Weights of a small mixture-of-experts language model, trained from scratch on English Wikipedia: a sigmoid router.
Below are experts of layer 2 (counted from 0) of a mixture-of-experts language model. Rows are named router (the router's row for the expert), gate (a neuron's input weights, with its number), up (a neuron's input weights, with its number), down (a neuron's output weights, with its number) and show model dimensions 256-383. Each number is 128 + 32 x the weight over its row's rms, rounded and kept within 0 to 255. Numbers have three digits each.
Before each expert's rows: a language model's description of what the expert responds to; "comes before" lists some tokens at least twice as common just after its tokens as in all text. This comes from a sample of Wikipedia text that the model never trained on. Tokens count by the router's weight.

# expert 26
Description: Numbers opening a value: coordinates, table scores, population counts, ISBN prefixes and spelled-out numbers like seven and ten.
comes before: " |", ".", "–", ",", "0", "1"
router:114133099154147134210098134131127116111114077152088098120086107136129119163110124171160171127118108084118146148122152060179139094150168148145119161118169075137153142140079130112133122119105192166172129111125148054171098145105086158149171141060107126147069138173076148140156077077139148115106165092142063185051145115128142090127111092077128141124182133148181154117082138095097137088138
gate0:163230121126123128144114095167130137123126110118208133106158165065110097146087130137134128125173174162091141102125184128156114125162114111126110113110158100111205102131131162106156094162185109121126100096093079102108135128092147119111147155139151160091164202125137077126134105080131117121139179151154137151136136133145199095083147109140150142163154140172108160130115110140169074140099
up0:165118197144123188111154116163091132150100130142096149154123067138092113102158161144120103182105135149143081141157099120149116179100163080163155132151110153125172129089110136061056123106139129108138146192146081135116127073126091191124126146109102110095106134098137100146144104088173090097184096133090114153123074099098174147091116135128145140165129102153137104073160170177101133166142
down0:110085106159167154139153117120096120123148122102089139059166134143149111159112118143109141111121169132123165078160118121143086103113115111105106089129141109104121141148164110119162096161147079145160087107154115082101096114104103149159051060148124089167107153173145158113152096072145102095142119113142114177123111143074110084092100147098112185092154136074109108068139158129092176158090

# expert 63
Description: Digit pieces in years, dates and long numbers, such as 19 and 18 as century prefixes, 06 in 1906, and ISBN or coordinate digits.
comes before: " |", ",", "–", ")", ".", ")\n"
router:137127095193157161170125064110074148185105181128122128105147165159104187064088134116132103130164177094100090131108149135149153092130190160142109134088137119152102160140094099085090057136140118156071079153134112110136134187085099161132114110078117153144113128185120143119145088132145114155084166142180107108112119086138165135136180189112125095179156165199124164157181095094138097103069
gate0:064107154115142107187145110135149119111086115168133086143182158138098122154134041141185096152120081172131132200121132159079144122155117099185109113147113172097102137152084113139098070096120071100134155117150143162095205122140076149165176133120133145126187133116155138128153112101094152152118097164165170129099158093130168127119150065133178115178161115162152140111149120148133094119177
up0:100152155107134119148107172127106080141090135112094192100126149199154134172147147136166111084135103175071133171107133112122124089170128081133110144127107114125136152088173147099104109113148134093118191094158084122118093126114145181106161045100128145128180199089129117104122118043151112148135137135137137116155055171187104110153073132133143102132149152124170143085172151102100097104139
down0:074149106106187142079065058147182129115164076095182145119134150095139064133134115151047110116121142159075089157083115172103088133182103156142169101108089143132179113124121116134195165117124086103095084104140139107136104095069158163130125106135128111125089129113155149103150145137142148162093141136183112135122082179116156137129117158141056107119156110074056090115173103110140096147102

# expert 51
Description: Semicolons and pipes between numbers or column headers in flattened sports and election tables, such as Cup; League Cup and v; t; e.
comes before: " ", "0", "1", " —", "2", " |\n"
router:144138120195159124092189170129062143116106102165141132084119176129107121150128105132104146124117120102164125154101120123183097150166137179111099098142188195127044138168096111105145150159099117188146100117140160127137135099128096224171144070100147112165110143125100118150143112128210158131114186110104130172077151096145148114099160251168096098157123103204142163166129098070178165134190
gate0:088154074127179073136123146124138150141073112125113124118076174169127098099122108153103130157120130175074138141053162133144125187104104134117158119153130175156145134140106104108118163081130066118150110164146118144125106171090137120167099096119107166144148127193066170117165095147136127149138194151119122117144167090105126149144148131143146186116134120110144094150145133174106183057099
up0:084131137127129176106140118106142082118158103131090103084080087110103157140068198054146128094162109126107103111099129143091152133126158079164124116126092093173174108159165131125144115139070145111094113097099094207133105169079110100159135123129146168095124135113113172147084153152090137096155100125160103143103106140162161088119073120124086134103115153227141091112077137095153151139105
down0:111123162079163111130173217163206167127125109152106146144061097088169112118148095101113149101219114128181127112112132090139139135119147140124114184088081176145109157129121116164128091101116102191130164120096088185127173177115102132165116114157136122134077167166140142104112109150185075111170126107106112124127118125083144138170056137165130081136126083078168100148137087119113122139127

# expert 7
Description: Numeric digits and number pieces, mostly inside tables of scores, votes, results and measurements, such as 0, 3, 25, 1–2.
comes before: " |", ".", "–", "%", ";", " |\n"
router:118111118155191127135157115113082110127143106154110116125086104181173208125097130139160122159112114079141129088128179120155178082139159113183085154136196084123100161136079115103124128145097190148076056094160085086177125187108060144107123157100134108169155099140113157157112112108105119171093132124113113147065148069128165110144131164118062099139202156209147146143080154159101126095070
gate0:144119097099109148140151110118155141160090111141176107141134160109117098118124213109142091193151184099114141082127110104138136111105159118157125137109107149116063115144120107026140154150095106142131167122117075170088144172098078167140120057123086121188094173159158195064107142140095168123162102169166162090108133092121133155148176168127169122117153095123127124102099139149161165158146
up0:123109140100162157121168123138168035062101163076143145066155116108110112199104108192162105111101094142133132196124153072160070129198154167148109066134116155152096077103103109129132157082113134146108147140059159102154124173182159147131169095110095138095082110096121115122136125093149148080149095084117096165082120133189073095084122094096086162070104151110130164145126078115161110116151
down0:143155120126093164145111160145151168115134152131142161116161147131125086148097143094162152139084193180172115115133099170072087132108079094164084216113118080155160150140076091103111126120070183172147092082145131140097174107094109067131202109055134146132084130198103092144169145058115112140175123117137115102100155117188114107115145138128100103186091160119102150174124079128164146131135

# expert 27
Description: The pipe separating cells in tables, especially "Preceding station |" rows, results and statistics; also years starting with 20 and verbs like announced.
comes before: " ", " —", "22", "06", " +", "24"
router:152121115163165091102173134087094211146130105129087136152106103134124131103099091143081123141166146109159125151108108125141139093131135205108136144130187068123093093090076116090088059136180098177158107149153118077133173189115125160151126148155155150148124154149080079147127119117116164154058157134115140150088121076181117150117133117113140151113086132166131163127153119119176188125159
gate0:133105082108095152134179190169140177169210115103187071138104094113095087122115101140204166035130121110144100168135101107124158157145124150194199156137103160163135049056110129074078162155092197155142085149111151123121155086155100139061103183113143113131146161142148181137158150103110135083057142097144153163180137130144130115129158095164070125113157152137112153152065076122136142120139
up0:111173173154109135121071089166140117147132148134187101082143135055113116123096151154066128158127131136146145141104096097089114169107123178151122183156119086134136114099162138158157154147169135133130091190076138109182117177156109164133114182128072107166127195114111140134134078135121104103139146115141075118143139128086169118115079151067090119161100121161082137129184120102109142090100
down0:045095185164143089123094126144144112106074144066179122123185170136179112132161182169147159113126106136104159119145096190117109125094184153178122094097138122123191089087180121095101058123118156102135135149145120139170068155111152174067039099141132186162088173111083136194130135128073176138159188118105161160111127121183116128132169092117103097132100124127095139187108140149124133118126